python train.py --experts_per_token=6 --d_expert=32 --d_shared_expert=64 --moe_layers=[0, 1, 2, 3, 4, 5, 6, 7, 8, 9] --router_score="softmax" --router_z_loss=0.001 --lr_router=0.000451 --n_head=2 --init_std_down=0.0703 --lr=0.00666 --beta1=0.95
Below are experts of layer 5 (counted from 0) of a mixture-of-experts language model. Rows are named router (the router's row for the expert), down (a neuron's output weights, with its number) and show model dimensions 0-159. Each number is 128 + 32 x the weight over its row's rms, rounded and kept within 0 to 255.
Before each expert's rows: a language model's description of what the expert responds to. This comes from a sample of Wikipedia text that the model never trained on.

# expert 25
What it handles: Sports results and tables
router [186  74 102 103 153 100  89 147 127 137 105 119 130 167  80 136 138 143 147 173 184 179 141 187  82 126 144 116 161 188 126 160  97 148 146  93 114 161 139  85 181 173 161 123  94 165 118 100  98 117 123 103 162 129 153 166  65 179 141 149  93 141 144 145 146 100 140 190  94 100 124  73 178 105 103 182  98 134 136 149 165  81  89 135 163  69 130 151 160 141 127  76 149 173  87  53 161 137 106 142  90 166 139 149 118 116 114 116 160 100 169 140  96 150  99 143 103 155 176 144  94 121 148 105 105 154 128  87 128 159 113  89 134 100 114  99 162 174 181 142 149 114 161 148 145 173 218  57 146 120 110 116 134  68 142 106 138 101 143 108]
down3 [ 73 140 113 143 115 156 122 116 145 103 124 187 136 134 106  60 124 129  93 126 146  85 125 173  99 121 123 165 120 139 163 119 109 162  73 153 140 109 178  92  96 159 116 195 136 153 169 144 153 147 108 152 107 145 125 135 148 137 192  76 148  91 130 165 112 113 169 136  78 119 135  83 144  73  66 129 177 169 172  97  90  95 118 122 104  97  48 101 159 155 152  74 127 143 113 192  68 124 171 130 151 102 136 182 156 150 144 107 140 148 169 154 139  77 125 174 113 141 122 106 119  80 136 114  73 112 106 142 149 160 133 108 125 186 132 162 147 136 126 122 162 121  89  48 129  89 145  91 158 109 153 158 106 183  98  59  43 136 146 103]
down4 [ 51  90 133 149 118  81 186 113 130 144  96  91  82 148 142 121 132 153  82 108  96 131 117 180 100 105  76 146 154 143 124 182 169 147 173 134  99 112  79 164 197  76 100 154  94 120 155 170 133 152 131 145  46 122 138  96  79 153 126  89 137  73 117 131 119 167 135 120 144 167  53 130 117 142 136 157 117 118 234 146 147 142 119 111 174 167 126 133 150 152 217  81 112 118 122  78 117 150 121 107 134 183  92  88  95 119 173  96 161 115 133 117  77  78 141 166 147  95 147 118 177  86 119 124 140 142 142 105 154 180 107 102  99 117 103 116 126 140 124 156  80 107 173  83 110 143 137  88 127 125 141 122 184 137 149 119 184 145 117 155]
down5 [125 218 121 161 164 141 105 154  96 111 149 121 153 122 177 164 203 144 181 145 183 114 119  90 112  59 161  69  91 165 101 154 107 104  98 135 186 107 156  99 145 155 145 103  75 126 118 144 161  94 115 127 142 114 171 147 154 116 179 157 125 148  79 150  75 180 126  90 119 107 159 145 163 113  80 177  68 114 142 151 127 140 133 153 210  86 136 133 126 126 183 151 123 146 205  72 151  74 220 138 127 119 159 138  74 147 147 140 156 138 107  91 129 115 152 134 134 114 111 104 124 155 131 104 154 141  33 136 112 122 121 146 140 136 126 157 122 155 129 109 152 120 146 178 100 112 149 126 112 108  92 113 129 127  99  87 155 174  98 177]
down6 [110 164 138  96 120 160  85  84 144 142 109 181 106 149 172 118 132  73  69  82 121 164 168 102 102 109 101 105 164  93  75 125 153 178 106 125 114 121 179 144 120 149 120 145 133 143  92 158 173 114 135  82  93 105 131  95 177 117 142 102 101 128 152 145  99 145 121 119 115 181 134 109  92 173 161 112 131 136 124 106 132 170   5  93 148  55 155 154 255 111 104 137 145 147 169 126 108 138 147 154 128 140 134 205  91 132 139 203 126 106  88 143  94 136 156 148 160 122 113 162 138 147 122 105 175  81 108 111 149 130 103 130 139 163 101 109 109 178 101 175 117 111 104 134  76 129 110 117 116 101 135 111 135 144 111 172 202 149 108 107]
down7 [144 115 138  76 127 114  90 104 159 160  94  97 103 111 109 147 163 137 170 134 120 184 112 141 152 128 123 189 192 106 115 138 145 122 100  74 190 122 155 123 152 113 165 164  99 108 166 170 166 124 118 162 153 183 136 160 122 123 138 195 118 190  62 105  95  94 171  93 140 205 131 167 186 150 118 119 146 144 135 100 136 146 112 121 110  72  66 119 107 116 101  87 128 136 184  89 147 127 199 134 109  78 143 129 106 134 186 134  91 128 171  66 111 137 122 169 145 112 178 146 106 131 138 119 156 156 107 136 165 140 146 108  94 139 165 176 135  85 139  92 151 174 143  87 132 119 170 174 135 183  86 112 130 111 180 176 183  86 156  76]
down8 [151 140 142 100 173  71 154  78 142 102 116 133 171 182 123 108 164 146 121 103 102 159 130 115  97 130 158  89 133 142 108 138  99 174 157 122 163 114  88 136 148 111 134 133 154 137 126 171 109 177 175 117 125 114 123 150 171 128 110 142 132 142 221 127 131 143 188 116 156 113 134 169 148 167 162 118 126 156 112 137 125  73 172 143 138 146 115 124 168  85 156 147 116 195 137 108 107 136 116 140 168 194 102  69 122  78 169  40 180  89 169 192 106 112  69 123 126 122 145 116 117 129 124 123 196 155 138 132 123 198 111 175 144  90 116 152 116 137 181 112 144 161  66 142  82  76  50  97  63 160  79 141 126 110 113 124 147 151 156 167]
down9 [151  57  68  76 119  73 183 137 126 123 137 126 154 170 131 114 124 150 143 145 123 101 165 189 190 155  91 101 177 160 107 175 135 106 116  85 146 174 150 145 125 141 119 179 108  81  14 140 105 163 112 165 123 145 148 174  98 188  59 150 140 150 153 152 139  87 143 120 158 142 133  88 133 132 100  88 134 161 143 122 145 197 154 107 132 125 147 201 122 150  99 180 155 114 160 160 117 156  94 156 122 164 172 196 154 127 123  99 104 104 148 129  86 176  76 134  93  68 154 128  93 109 118 109 100  97 159 121  82 158  84 151 147 129 147 156 126 130 144 159 161 111 140 140 150 115 115 147 105 177  89 123  91 180 124 116 168 107 100 122]
down10 [117 100  87 112 156 108 146 134 117 137 191 135 144 110 111 124 133  74 131  94 108 117 104 116 117  88 101 141  80 148 163 110 103 127 142 134  77 120 147 129 115 154 140 136 159 177 144 161 155 164 109 175 163 122 141  94  97  98 171 140 125 104  77 136 110  68 151 189 111 168 132 122 168  99  34 137 139 150 138 119 133 170 200  66 163 109 121 139 154 114 113 110  96 113 111 151 192 107 145 152 144 174 138 120  95 152 163 154 143  75  64 164 178  78 115 160 104 102 154 125 147 110 108 128  98 196 140 123 115  91 148 113 123 180 129  62 107 163 122 137  61 106 123 195  98 168 130 177 156 141 150  73 183 232 147 151 141 129 135 139]
down11 [159 133  95  95 177 114  93 103 158 149 123 117 106 114 102 149 153 113 149 138 146 173 140 117 154 168  75 120  87 146 135 106 158 114  83 145  97 115 126 169  80  94 119  99 153 176 128 148  77 135 122 121  69 143 115  84  85 228  58 152 116 113  96  94 142 146 112 187 129 153 142  67  91 102 183 151  83 174  99 199 147 136 136 100 129 132 151 168 134 151  64 168  98 206  62  57 160  85 143 135 124 118 133 123 112 129 136 150 132  67  80 139  94 168  84 116 143 159 150  86 169 127 130  78 145 115 130 176  99 126 176 151 124 159 174 146 121 138 124 155 124 146 161 122 125 115  94 143 117 124 153 106 122  98 156 100  91 105  73 185]
down12 [153 133 108 165  75 140  67 201 177 160 157 151 165 132 181 192 135  87 160 105 137 108 101 195  80 120 104 193 131 123 136  93 165 134 133 116  77  63  84  70 150 160 110 133 127  80 189 124 155 156 179 104  68 142 114 142 160 133 177 129 106  62 160 160  90  84 157 112 102  95 169 102 117  79 119 124 114 127 180 148  98 120 164 132 159 122 105 122 103 111 158 148 140  80 106 121 145 175 136  60 180 138 106 132 145 132 137  82 130 121 169 164 114  95  91  99 128  85  77 119  99 123 108 113 147  94 148 107 106 174 131 159  98 155 144 122 120 136 140 135  90 111  85 102  89 132 124 128 108 132 118 117  86 184 100 130  83  84 161  70]
down13 [110 130 170  98  95  86 164 141 155 126 156  90 138 158 128  69 118 114 128 118  85 161 174  82 177 197 125 102 122 158 108 133 122 147 114 176 147 159  88 153 171 160  47 131 137  83  95 153 188  93 181 114 141 136 129 170 163 126 121 108 117 176 150 134 122 171 137 123 132 108 182 137 114 110  97 123  80 122 150 154 103 167 138 185 136 115 152 114 173 176 105 125 127 112 122 154  89 142 110 159 162 149 127  98 118 110 187 198 164  89 182 140  87 119 100 101  88 132 148 107 156 133 129 114 135 148 158  77  52 144 190 135 136 114  82 197 172  60 162 167 140  91 100 137  72 135 163 131 140 150 163  98  97 138 117 189 104 162 168 108]
down14 [138 132  66 170 142  96 136 153  86  64  57 124 157 128 146 130 131  81 133  94 104 152 104 164 100  82 119 150 122  57 110  71 200 132 130 122 129 112 129 161 114 154 153 118 109 147 150 107  95  74 128 144 167  53 141 119 144 123 121 146 157 153 137 181 111 176 154 107 126 152 112 148 144 151 131 172  69 105  89 153  99 139 150 111  61 140 155 152  97  57 136 141 149 129 130 101 132 145 155  93  89 184 159 178  66  94 113 148 171 146 147 123 162 122 101 165 117 175 182 115 107 130 103 133 124 146  90  97 130 108 171  80 119 141 123 143 145  75  88 120 147 136 111 116 182 166 117 177 104  69 180 164 113 146 112  87 124  75 143 220]
down15 [ 81 193 149 118 122 124 124 127  84 131 139 137 100 120 101 124  99 124  67  94 127  83 140 113 132  89 138 143 136 124  81 125 108 168 153 111  90 100 129 169 115 133  91 171 119 121 181 179 104  86 104  80  74 133 144 177 142 122 105 160 157 138  75 134 156 123 185 184 101 123 179 131 151 126  98  76 128  82 108  91 104 180 155 110 174 132 122  98 129 104  97  76 129 150 106 119 135 147 133 139 169 154 130 146  69 111 123 157 105 120 121 171  40 149  89  68 193 187  92  76 104 121 144 113  68 157 135 153 118  81  98 127 207 172  93 120  54 183 127 151 134 137 108 145 124 115  79 126 103 161 164 135 110 102  90 178 160 168 132 109]

# expert 63
What it handles: Parenthetical punctuation
router [162 124  78  65 145  95  82 143 133 122  73 155 120 173  84 126 123 155 118 159 147 171 145 178  69 154 203 116 147 150 160 178  96 144 134  77  82 174 124 106 167 165 180  74  93 153 125 112 104 107  97 116 159 146 166 155 110 154 150 137 108 175 132 151 166  84 130 185 119 125  95 103 167  99 121 170 129 129 146 161 167  83  95 155 147  91 126 144 147 144 124  97 179 135  90 103 138 154 105 139 103 169 114 113 162  90  87 100 157  76 146 180 110 112  67 120 107 142 151 159 110 113 145  70  71 166 131 140 137 130 104 101 146  88 105 105 165 149 159 151 153  90 151 172 123 152 186 115 128  93  80 121 165  47 180  80 136 121 157  92]
down3 [129 111 144 173 125 136 110 179  89 105 127  80 159 102 163 102 118 146  91 179 172 168  98 111  97 179  85 163 123 115  66  81 116 148  56 107  91  89  61 139 190 128 127 142 146 107 105  93 155 204  73 150 120 144 180 157  96  78 124 157 136 138 133 147 154 119 188 123 131 120 137  90  94 147 111 142 100 128  87  73 164 153 134 169 170 152  87 205 138 140 171 164 187 135 129  80 146 140 175 146 104 105 126 108 154  77 132 137 150 108  94 128 164  78  85 144 146  94 122  92 103  89 128 138 185 126 156 125  98  90 114 184 156  97 122 125 134 173 112 139 143 154 158 176  99 122 161 130 121 129 107 204 161 131 104 186 117 144 111 111]
down4 [166  82 130 156 102  97 118 108 152 177 126 108  99 139 132 149 138 161  81 114 232  86 118 147 128  73 119  58 135 125 126  94 175 126  88  96 179 106 119 184  88  80 138 104 155 171 129 173  97 125 167 169  45 149 106  95  94 104 163 114  72 155 139 140 133 147 101 136 102 119 126 181 139 138  93 118 154 120 102 156 171 163 151 148 107 119 160 139 138 107 211 105 114 115 138  68 105  99  98 157  98  88 123  96 104 138 187 136 148 184  96  95  73 121 154 151 129 125 122 155 123 140 139 111 174  98 137  73  88 166 119 106 140 178 102  74  95 104 115 137 117 154 146  99  44 134  91 171 103 128 171 165 149 119 121 139 168 149 157 144]
down5 [116 155 106 141 148 135 177 159 126  79 157 169 109 194 134 121 130 126  85 146  96 187 176 147 151 144 103 114 113 175 175 158  98 147 117 133 132 134 193 103 104 165 138 168 127 142  90 128 133 136 139 138 149 124  60 116 123 113 128 105  47 203 125 130 170  77 138 114 148  94 156 103 177 166 141 101  64 135  86  71  89 141 131  74 136  94 229 119 124 120  97 138 191 164 100 153  74  94 172 130 143 154 149 105 145 136 135 112 135 131  98 128  63 126 121  97 140 174  96 103  96 147  69 193 116 150 174  54 149 118 128 146 123  85 136 106 100 142 135 102 139 110 101 157 153 114 180 128 148 147 178 116 123 146 160 113  65 123 162 137]
down6 [175 136  87 146  99 123 161 207  90 134 128 106 123  96 118 141  75 113 124 107  73 161 118 109 158 193 114  99  89  93 139 118 166 155 153 181  94 147 109 135 181 182 129  89  67 145 105 136 158  87 143 153  56 113 122 134 179 106 126 153 224  65 108 132 120 121 129  94 154 148 161  59 160 113 130 111 138 163  95 109 120  93 143 182 174 153 130 140 168 133  60 132 111 136  98 100 117 144 148 169 136 101 112 101 159 155 118 136 157 132 137 160 124 141 115  70 165 109 133 125  78 118 144  80 143 125  68  97 146  73 127 129 105 143 111  79 152 157 197 148 133 119  99 180 123 144 199 166  81 141 105 131 133 169  99 101  83 111  92 120]
down7 [171 106  74 166 203  71 174  93 177 181 173 116 138 139 133  65 151 108 140 112 145 141  90 179 134 141 115 146 125 115  64 129 150 170 128 122 107 142  83 156 153  71 113 113 154 125 139  90 148 171 133 129 128  41 153  93 156 136 120 137 115 154  78 119 168 151 151 150 130  69 123 153 129 141  88 120 124 130 164 181 133  77 143 118  70 134 115 137 141 111  88 142  94  90  88 161 110 114  79  38 102  83 103 142 143 118  77 146 101 174 149 180 133 111 124 140 158  55 168 158 121 133  96 152 143 179 161 124 124 108 161 179 184 129 150 150  75 176 135 111 150  87 191 162 138 146 167 143 138 125 122 109 119 114 123 161 140 159 134  84]
down8 [103  69 128 127 182 124 106 138 118 151  79  53 150  95 110 119 146 140 139 137 157 107 131 159 113  90 104  83 129 142 115 118 134 149 104  86 170 116 199 152 129  99 120 145 138 109  83 100 118  85 119  82  88 143  72 123 101 153 156 141 114 164 144 121 114  58 139 119 185 130 172 167 203 110  89 141 130 208 183 150 100 166 120 110 138 125 113 116 174 142 138 143 135 210 109  70 129 153 182 139 110 104 121 132 112 119 122 106  98 130 214 130  72 156 104 127 170 144 156 104 155 130 177 138 107 125 121 117 102 141 171  77  94 181 128 192  80 107  92 125  86 107 138 114 184 104 150 122 135 132 189 152 103 138 133 120  72  49 130 137]
down9 [113 163 175 178 150 135 104 154 128 134 118 194 144 144 147  83 142 109 139 173 122 110 135 129  73 132 121 115 117  56 159 203  44 120 163 121 184 127  79 118 155 101 156 124 113 153 134 168 151 104 144 207 202 116  76 181 173 143 128 154 115  96  44 105  87  63  89 120 150 129  98 138 103 102 136 110 130  87  97 163 158 115 129 133 137 134 152 119 138 167 123 128 132 112 117 129 119  59  85 155  48  95 121 149 186  61 162 172 133 132 140 129 162 124 155 154 121 132 105 117 153 121 147 163 138 146 140 142 184 147 111 100  70 108  59 124 142 152 151 108  95 130 157 164 134 122 137 115 100 185 180 138 130 103 157  98  98 168 128 128]
down10 [110 157 101 113 114  84 148 101 109  82 138 146 179  34 113 104 164 121  74 130 161 119 108 114 129 168  71 102 111 195 114 184 144 110 150 101 186 125 137  99 137 116 151 112 154 109  96 140 103 128 117 145 143 108   1 140 111 139 139 188 132  95 109 101 128 181 137 165 169 180 109 146 106 163 129 116 108 137 154  88 151  93 153 167 121 181 180 102 116  64 159 155 145  60 102 107 125  84 146  88 139  82 141 129 134 191 147 135 152 134 112  85 158 128 117 113 130 112 165 163  93 153 175 127  84 107  76  86  82 149 111 109 116 201 109 129 139 104 109 150  69 143 151 113 136 140 150 118 191 100 144 127  99 133  90 160 138 135 147 103]
down11 [179 173 140 104 128 155 167 101 177 149  67  90 162 126  71  86 212 143  77 183 156 125  60 152  84 199 161 157 114 148 133 121 157 134 146 135  69 136 129  92 119  92 134 147 122 125 129 118 201 124 114  66 150 138 101 124 142 150 154 158 132 186  85 179 106 154 164 161 144 136 145 120 146  63 174 111 124 127 123 118 121 123 169  93 116 129  86 126 110 111 170 137 190  97 148 116  95  98 141  84  51 152 102 147 112 121 121  74 214 122 135 128  98 109 122  97 132 159 139 110 113  67 160 101 144 132 111 114 180 173 101 175 130  82 140 113 151  92 137 127 152 152 143  85 117 141  61 104 116 126 146 147 125 146 134 122 153 138 146  64]
down12 [145 103 222  76  72 126 143 214 159 172 154  62 161 158  89 127  58 139  99 186 192  90 128 101 129 115 100 151 106  76 139 121 129 150  98  59 161  93 127  91 114  76 116 164 122 122 109 144 167  99  83  87 130 119 140 145  91 112 149 132 131 119 148  99 149 173  61 112 112 158 147 141  65 120  95 120 146 162 121 126  93 107 107 147 106 182 111  88 133  86 124 131 107 150  80 121 123 145  94 154  99 113 126 165 196 138 171 117 129 119 142 157 120  52 135 120 126 126 144 128 101  98 153 169 117 148 139 132 166 165 201 139 125 124 146 126 135 134 130 103 161 129 118  88  86  56 165 115 158  80 112 122  96 145 154 138  67 164 100 130]
down13 [105 123 130  99 104 186 100  80 166 111 149 164 172 156 125 145 109 135  93 116 182  97 137  69  84 138 209 152 130 121 175 146 160  68  90 102  89 127  78 152 156 120 117 140 168 113  85 146 120  90 130 133 176 151 109 130  93  76 239 142 131 120 138  87 173  99 159 168 185 105 123  60 138 151 161  81 116 157  93 113 134 172 136 117 149  84 176 124 151 102  80 157 143  78 167 104  90 164 118  94  99 115 157 151 170 149  88 164 140 120  95 132 150 104 205  80 174  89 104 116 135 115 134  64 101  99 130 118  94 144 170 141 138 108 106 144 159 131 135 112 117 168  87 139 126 132 134 113 142 158 128 174 104 145 101 112 143 182 168 145]
down14 [114 137 114 171 119 140 162 112 135  97 108  55  90 145  87 143 122 103 119  99 153 124 134  83 185 138  89 139 164 166 137 134  73  92 120  91  80 154 120 174  69 109 136 164 143 128 185 127 105 180  70 141 141 128 158  98  85 137 140 145 124 160 148 133  87 104  93 172 118 112 193 120  87  84  95 151  76 137 103 110  70 189 151 157 106 131 132 143 106 166 116 116 222 123 122 140 185 117 108  95  79 124 109 150 146 130 160 180  95 123 113 107 151 196 192 150 154  80 139 128 143 116 112 138 138 133 178  93  76 125 164 180  89 119 164 131 111 142 157 145 131 102 152 166 182  94  65 142 145 154 146 153 105  47 150 149 120 171 138 152]
down15 [174 126 140 139 147 165  86 159 142  99  64 125  84 156 126 138 151 107 143 135 144 101 104 155 131 123 153 150 137 108 177 139 138 124  88 121 117 134 138 129 132 142  78 155  91 110  81 149 186 123 115 120  95  80 220 147 121 184 136 123 100 129  88 135 162 185 143 121 166 135 114 170  63 162 129 122 139 100 158 146 149  64 135 133 138 149 131 157 108  73  88 140  89 117  90 145  70 114  62  80 115 149 100  75  69 179 120 130  82 120 122 159 102 146 151 110 132 132 178  99 170 128 159 138 112 161 136  73 100 136  62 118 108 193  96 123  76 176 125  55  73 159  93 151  94  78 174 130 128 112  82 140 135 102  96 180 160 153 103 165]

# expert 61
What it handles: LaTeX math symbols
router [119 112  84  79 144 125  84 139 126 103 114 122 142 203  87 130 145 152 139 176 162 170 129 160  86  93 146 106 147 127 152 168  93 165 159  86  86 152 147  69 144 166 150 108 120 148 106  80 110  78  98  68 129 138 200 167  90 170 103 144 124 137 146 154 144  88 132 167  75 135  92 100 161  93 122 160 122 108 155 178 142  96  98 162 193  92 136 143 148 155 143  79 181 179  88 107 171 143  79 171  79 168 142 147 147 111 121  92 123 102 146 178 126 174  98 124  82 137 150 143  92 130 150  75  71 163 106 115 185 141 128 120 127  95  96  99 153 149 156 145 150 100 155 162 170 131 168  79 128 118 116 146 117 100 141  69 208 122 157 101]
down0 [128 101 115 149 148 179 150 159 177  84 121 125 151 130 144 103 102 107 129 218 163 117 153 113  97 170 135  93 132 156 135 102 122 205  76 143  76 146  84 108  71 113  99  84 130 161 148 129 151 126 127  94 196 217 125 172 152  51  91 150 162 112 152 137 115 181 156 181 123 145 167 110 139 152  81 116 106 154 179 165 118 195 144  85  91 134 100 110 119 178 174  68 146 112 132 120  90 122 122 109 168 102 121 136 142 197  61 133 110  98 100 119 111 156 129 106 147 134 135 131  95 176 136 133  97 140 117 134 100 100 120 138  72 128  81 176  89 148  86 144  71  84 130 100  87 105 128  91 122 100  82 130  95 110 114 113 145 152 143 135]
down1 [138  85 115 128 112 123  83 116 126 106 116 132 134 175 178 167 150 159 116 142 137 157  91 153  91 136 174 105 129  81 118 111 168 129 136 102 101  80 109 151 124 159 110 121 125  96 149  94 115  99  79 175  58 165 166 145 103 145 149 181 171  68 142 148 131  69 166 133 110 151 119 116 133 144  66 145  83 145 126 134 119 182 154 107 114  98 205 112 135 109 126 108 140 139 163 113 155  52 143  94 137 177 125  95 126 145 139 143 127 191 114  75 105 146 136 180 148 148 146 163  69 127 202 105 103 142 120 133 125  62 123 133 161 107 117  86  69 174  90 185 152 189 140 132 152 185  80 133 146 139 109 121 186 103 181  49 143 136 172 135]
down2 [151 216 135 133 142 131 140 139 128  85 124  97 149 100 130 138 143 193 197  65  82 118 123 103 184  58 148 104 103 153 135 143  72 116 164 146 177 105  98 122 144 113 138 203 153 123  83  98 122  94 117 114 161 135 180 125  88 180 174 152  84 162 161 149  99 141 122 124 116 126 169 130  89  86 100 120 103 150 114 196 167 140 118 142 146 130 151 133 116 118 156 132 146 105  82 137  81 139 201 129  73  82 153 163  74 106 139 104  93 184 163  88  63 112 148 162 119 104 139 128 138 199 131 127  70 122 105  87  90 171 122 139 117  88 144 124 135 114  79  70 102 151 193 135 144 156 112 111 108 139 170 117 166  95 150 141 133  93 128 137]
down3 [126 141 163  55  89 159 130 184 150 200 134 157 108 143 127  93 116 102 163 128  81  65  97 132  88 157 164 123 143 179  75 137 109  82  72 107 161  70 123  93 135 107 148  79 114 184 150 126  84  69  99 109 120 169 166 157  96 142 123 114 140 216 122 122 134 137 134  80  76 156 111 166 147 152 146 153 119 123  86 159 146 139  96 123 124 130 112 125 110 162 131 114  96 156 103  94 107 166 120 163 146 175 138  94 121  95 116 197 140 183 104  65 164 118 169 137 130 107 143 114  93 152 136 141 108 136 164 119 135 171  80  94 104 135 136 118 130 111 117 150 121 152  85 172 130 114  69 118  39  66 146 132 154 148 124  81  72 172 147  86]
down4 [116  67 134  49 134  62  90 146 130 131 154 102 169 113 110 123 179 143 117 153 104 125  67 154  68 128  90  99  77 133  80  99 125 129 127 129  90 108 144  98 110 136 101  92 153  92 118 187 135 129 102 108  97 148 139 177  84  64 167 147 120 174 152 153  81  94 106 151 135 210 159 139 109 184 156 130 161 181 101 141 155  76 113 118 112  91  78 127 174 124 125 143  80 133  91 106 125 136 160  95 153 131 156 100  92 151 137 153 119 185  87  86  94  77 154  80  89 146 139 143 122 150 165 112 186 100 160 111 124 151 129 115  88 167 115 152 155 142 144 148  49 115 109 105 117 103  98 117 102 155  62 181 185 138 105  91 129 123 143  95]
down5 [181 105 138 148  70 126  56 119 113 161 125 159 121 180  59 111 163 175 157 125 150 150 123 183 135 181 172 218 163 154  73 176  86 112 129 111  92  98 134  80  90 134 119 119  54  73 144 179 143 131 139 153 159  85  59 120 125 112 110 106  93 118 129 103 121 112 178 165 149 173 127  97 210 105 124 189 161 130 111 131 164 113 135 115 117  92  82  82 111 151 114 150 143  97 112 124 146  76 136 124  92 152 191 119 136 118 104 139 107 148  82 124 108 118 146 154 158 140 183 163 163 128  83 142 112 105 173 158 152 183 120 131 133 172 155 118 113  79 133 163 126 135  81 161 118 104 157  81 127 155 149 101 179 115 128 162 134 101 141 119]
down6 [147 141  97  95 107 121  75  85 200 112  95  86 151 102 117 140 114 173 101 126  73  74  76 134 147 140 136 140 164 157 111 152  99 176 107 165 158  97 155  93 121 174 167 112  93  77 129  78 103 110 143 100 126  65  77 128  75 116 128 138 159  72  80 159 112 138 156  93 151 150 104 166 158 101  89 179  98 150 143 148 160  90 154 157 107 129 118 123  95 187 111 134 115  92 114 165 208 119 111 148 113  99 153 130  89 184 151 165 173 124  41  68 129  86 145 139 125 187 145 102  76 112 132 114  62 109 111 133 100 136 139 130 146  97 130 131 114 135  54  84 108 110 145 150 111 122 117 102 110 167 102  82 148 126 140 120  67 133 142  80]
down7 [120 175 182 106 113  69  83 152 118  87 164 181 147 141 224 103  84 167 108 171 114 176 124 124 118 146 162 143 109 165 153 152 182 124 169 156 130 127 144 124  74 193 148 133 128 108  89 117 121 150 175 158 109  67 102  89 175 136 114  99 109 121 150  66  81 130 115 153  95  80 121 128 120 129 135 214 111 146 159 109 199 108 100 118 118 122 177  77  74 138  99 108 119 140 134 149 121 102  99 126 113 119 109 106 180 123  74  97 161 123 125 154  92 142  85 162 103 160  98 138  79 112 113 107 154 125  90  75 180 152  90  48 147 163 135 120 105 115 133 120 151 154 107 165 130 150 128  99 181  94  99 162  91 115 156 170  91 165 132 137]
down8 [ 76 112 107 160  77 141 142 131 124 135 182  74 130  87 138 113  86  88 138  81 114  63 102  63 130 117 121 167 147 130 122 122 168 118 105 135  93  90 137 143 103  66  84 163 160 153 143 160 111  64 108 137  55 115  93 129 102 162  92 144 172  97 102 172 163 198 138 167 111 133 135  79 144 151 157 159 120  99 201 142  96 174 113  89 144  58 152 118 108 119 138 113 157 132 108  71 123  70 104 166 150 147 145 162 165  79 106 141  96 108 101 104 147 157 153 114 146 120  78 158 141 112 125 109 135  73 130 186 114 120 177 185  98 137 161 128  90 144 113 125  72  74 143 106 110  80 106 106 151 157 107 122  91 117 138 110 193 150  75 128]
down9 [106 161 172 108 145  81 112 170 122 112 154 114 185 161 151 159 132 140 100 152  89 169 156 113 189 124 145 143 129  79  58 140  71 134 167 163 211 122 152 177 153  78 186 176  90  90 119 121  90 135 122 146 178 139 104 142 154 105 121 167 146  77 173 113 104 129 143 104 145 152 129 121 139 135 214 157  71  89 140 112 106 148 147  95 142 135 140 160  81  94  87 169 178 105  99  76 127 160 111 156 120 191 173 173 200 112 125  92 158 134 164 127 152 139  45 126 157  88  69 132  89 118 112  99 114  89 102 106 116  93 146 118 126 161 132 137 151 170 192 118 136 124 132 107 111  94 155 109 135 119 140 138  94 139 102 122 120 112 171  87]
down10 [ 82 105 141 158  98  94 147  76  98  98 124 131 167 150 126 122 169 110 137 177 108 116 127 153 165 141 149 155 173 158 108 150 123  95 116  90 105 150 102 151  86 139 173 118 133 117 155 100 162 100 113  99 117 156 144 137 120 160 150 184 120 120  97 115 108  94 106 192 131 120  98 136 185  64  97  88 148 140 156 101 150 199 133 108 186 105 122  75 108 126 137  76 176 132 115 174 135 104 147 112 123 141 130 138 106 111 188 120 115 105 186 192 116 137 147 177 145 156 126 134 161  81 110 161 120  83  84 219  31 144  51  81 147 134 126 138 127 134 158 208 137 142 144 122 127 192  95 130 118 176 202  99 157 154 134 120 117 147 124 157]
down11 [189  83  73 148 130 159 164 129 129  92 132 140  94 171 140 152 159 107 157 106 122 114 159 158  85 124 108 159 128 110 120  82 111 151 111  69 157 142  93 185 156 194 114 140 113  96 152 131 106 170 167 101 207  24 150 133 115 124 128 177 158 112 186 131 161 155 139 125 172 120 147 108 150 171 176 122  75 142 109 134  88  96 136 132 110 139 149 143 121  73  97 181 130 129 138  85 126 219  80 105 116 126 152 173 126 171 146 111 146 179 152  98 103 142 124 179 129 209 116 170 152 104 134 121 145 108 129 117 170 124 117 107 125 120  94 103 121 127 213 114 114 192 158 159 165 156 168 165 111 131 114 140 112 188 128 105 123 111  88 147]
down12 [103  99 110 146 144 190 139 148 131 115 112 117  40 188 136 115 185 157 141 114  97 146 151 148 135 136 107 189 190 168 132  89 160 156 135 144  88 133 126  54  96  76  70 134  98 105 117 119 239 161 115 103 164 135 124 140 112 189 105 157 130 119 123 197 156 100 109 184 127 165 153  70 144 112  78 144 100 107 108 154 155 164 141  91 118  90 159 121 142 122 129 117 185 122 184 139  95  91 161 122 107 101  81 118 207 164  90 151 152 121 144 155 106 112 168 174 119 125 123 108 133 149  87 149 107 107 172 126 162 125 160 151 110  96 164  93 146 114 106 100 114 182 161 124 149  98  98 117 138  67 155 130 116  71 112 118 104 158 141 155]